{"n_layer": 9, "d_model": 384, "n_experts": 12, "experts_per_token": 1, "d_expert": 352, "d_shared_expert": 0, "activation": "squared_relu", "moe_layers": [1, 2, 3, 4, 5, 6, 7, 8], "router_score": "softmax", "normalize_top_k": false, "routed_scale": 1.0, "balance_loss": 0.00284, "balance_bias": false, "router_z_loss": 0.001, "router_noise": 0.1, "init_std_router": 0.0369, "lr_router": 0.00102, "vocab_size": 16384, "norm": "layernorm", "norm_eps": 1e-05, "tie_embeddings": "early", "optimizer": "ademamix", "lr": 0.000315, "beta1": 0.9, "grad_clip": 2.0, "batch_tokens": 32768, "seq_len": 2048, "train_tokens": 266600000, "steps": 8136, "dataset": "wikipedia_en"}
Below are experts of layer 4 (counted from 0) of a mixture-of-experts language model. Rows are named router (the router's row for the expert), down (a neuron's output weights, with its number) and show model dimensions 288-383. Each number is 128 + 32 x the weight over its row's rms, rounded and kept within 0 to 255. Numbers have three digits each.
Before each expert's rows: a language model's description of what the expert responds to. This comes from a sample of Wikipedia text that the model never trained on.

# expert 11
Description: Prepositions and articles starting noun phrases, such as in, of, at, from, during, the, 's.
router:092078120126149112099166056130110145114152141157127182133146091157073115178151178106138145145110130122174092127094106098123118103095135154167134100088137094140112151122150132116127160196137105111177086102140155163150123106130148054131119171171124103090126166104132150101105167121094133168
down0:120090120160120158180122102083108069127116135105170148104174169132111111160187121182143119146103077077140102149112102085140115139217177142133175132221128155125114150136156131136144148139089149080134155150225080152130139126088160124147120144110118139143106122107125163139072166138110125166
down1:113132152196129123100122104142100136200103091127053067180146192097118177158100107120155100182121120155116090112121186126209128112152120091059098130157177152094163160128136123126100129143121112078097135209168091090112121127131109123129152118166105123141124142082165089203156131120164148156
down2:150135172129139122171121115109145095118156164115073139087058111096142143096155145059138098143133170098206078160186160174128140129113133109091090182125097102139144152171117161173096086123107165161152156085068083092170138070155132186102146132087174199157109097113145058154169123075172128098
down3:102107154133146180131050109094164133100120122138147145182123170156102240176104143161085139144082155141105136163087083118146170123168206136097102136131142153177141109102170138102102133163139087074103149155163112095173213121147164179111090110113145081126151138140114118130111079109148114080
down4:142190160154098184114090121147154172090164094140083131172115115115170139106125118113118174107154156109119171071145074165166110087154063174171095135150157136097085117128166116087137200122118126156133121138077157124124164077106127146090092116139106156155110100130070155098179101079148119147
down5:093098132143100098147108137139129150072130145114104060117163093088108158110103126153119168191128178112130173155129144131125126115088096147121121103165140126124078164067150197115139122127130108139145130165125221033136082098155146129153091127095208160145178131150167091126142134086136063133
down6:071085078077140178138176153108140114139094119081108179140108080113120152155106129164114118120168105142111139165088092163128049138081049125151131086147071113128107158143128155059161146192105112115116154109171100148175140142073140166166112124146117080073183091170111106180132111138121136094
down7:111088119129143068135075178120087140113120079067077146123142117126160145156112107170164141102143084148121097089070188137090109138119114110114167154122194105188178130110117123077065171143116119106094137084150122109109166131119165188168126188060099162071181152120103189148094144167130143107
down8:128143141083121114161082125127135098108150106118153205060154114134100115137056123144127147096110139155115143162122122091110159161205125164101087082181126117086106104103122183128131080097133095107175183142079123150163120174108108123114149089112127082093137070072071162108132126109141163125
down9:087038110158127082084105148091130059162048155128104109156081131125129104188152129136115158159103155105134075092123152182118181164118096168157153148125164145122125164118114086098136072171166147113090133165140063080116127156130135121098090137145155145158139129117107115119087079138121171150
down10:122142102107087101119108147144176145112099098145158152087101165110096146113170126152160055079127109114093170104129079138153141132164134112128080101043111093089150110155153144149106145142099119162122150114193099093177159106139069160140060156107168115115162170062133171139155201121193093185
down11:153176197088169162198175123129164095112191070093065148132093084132123114143106154164112155127117119133162145094164119175128126124098119111109168111125142166080137099136136129165059138167145137120100122154067134144133085130153082108098160090108145119102214161154083154106142136109106157079
down12:164188130130068133155114134064111150172092131138121123127089056149103130089160121164157107088093166216170160108120045205080125191119151066123133141157189112155105106119105130118146150098159123155156090147113118129107141129160102163145126134137069141149118155178119072179121148104093137089
down13:183126064119135106136103112119106137113176102198110041169122126053110134118113171091141103143166162074105108108069119133131156142095123136137114166125172091139090105099117134154147200142190094192097097170152170120164155178145131112168113131174146162117165096179118115088135172163179124197
down14:153104182153070123144089149148120081075117093180106093142143064090118102164066137131117102092118089105111123135192121116120108102131096150086100150080115141137224082129147131126142079125113130182132123118139123106152110079107146104134116155083176171115112178135100131088080124146125083140
down15:157194134168149182147220115069144100159188106100143156080090113101105053144113106114182089120150118158186150157118118120140101109135107177141085117141059143148071141144126173118150147122170082081114115166141123110121104125154134128064098080120134082163152127132114057166116128121108145130
down16:127151193137158149091182131141121137144097122064155091157123181112101132158153161090143114117081166135157099145146141135209159125121179135144059138079116140116120097144156135139096040045113122089071134172158120115142060149086177107125156064121101145090177094083150074118145139066097144161
down17:138159154112119129114130111105119135135119199181141154154096095130132131125104092121125093138073141107120173120169065239182177053143128124176074172078096098144146130137166107101094110188126104161190180108146152106105155102107070154144068173122086111125127088156134118109114138148130163136
down18:159146098116141168081064082106147088097171101124130167136157186114167098138130170141095139158139166159057181096073108079108171111110128190101056125173126151112088113136096164072071165106093133101126216122130094045139139151139102118126124141092170150126062102145090160115112091121089143130
down19:143108125149120110074173120103123156151131157097150132080086158072133078110147144097155131179098146134160130154137076093090080122107082163180182149122125154134138186142124185081144180130107136119147147115128149119119079140157232167092158110135130137156180115108101114156113063133096178131
down20:112143081156103131130133145126094095129146123125053171135112049206114111130198038105107102150079101154121095085104133110091122167094117173192104165172204130136082132117128169110114075106180133154141137106097160114147118116151116152135121161094121141102107153142135107110150171145130175104
down21:055140114084125120193035083154151135133125155139051105156130104174114154142129122146168138153092145102147071126143131120130141135102207106091126153157152136126133102096122133121109142120087090131166173102099092108147125144136180171129110116109193079083103087102137072120200111108136172072
down22:117121087139164131146137063152122095097132144173054136114145090125111171090134138095129109108168074129053121085146110085137070089129142159139112135123120120075178197151117179129117224119097141162132103099110067147135092188124151133090172203161199173115112119161094170149140184185074147126
down23:159183119142174159115175099168128130042209069178162088103126088108075109195149135155115088058119157116143096148118120125179126181080130161070120157128060145093136125112149158147161164088051164079105114135092138140158101170198131086096182099168119150125081081106117125139124152117113089118
down24:092151181135123184140182100186075111146144123134093068122130096133206123145123126149155103125077153131081130146135140132133121109139184097122106183087163168132216127148163091123167141153063129129086165172129151142091116101124143063103196188124084205115083153117130144106176150151138052126
down25:121131156115074122123138102148124055084169115099126107108080096094161070150095099143144089124104098118132135116150164123169143113097128144102115178109164152090147136148173085168118094143143139135098121109126144127125081178105134154189117110111158167137143142156153127091178107107131126100
down26:084109169129154141151139098112135144138091164172149137096106041139151195136114158087163096108142075124075154103123099176149140096169123144165081197127084120094193130087102111095101158186073156179157150089122098130135076116064132122200198166142070167113114086135129100094109106141094147138
down27:168135078115132155159131133146080142148137161078150131124073148119101110074180110139096101126106160139091142150118098111180129134105127132165149118092123179035082150117141148193117154095150146143103193112100169186142107115162077123162110092174134153112131131152147074113165153107128123154
down28:125121110167154133119153081093102115166128184086164098116138100091117167061155096031135086145146100135112090166155162094126139113095134140107146117150098179083156115106109171113169177095154139149121116103147086126154134148133122144087114079098166103129095101170153115127156173202137102111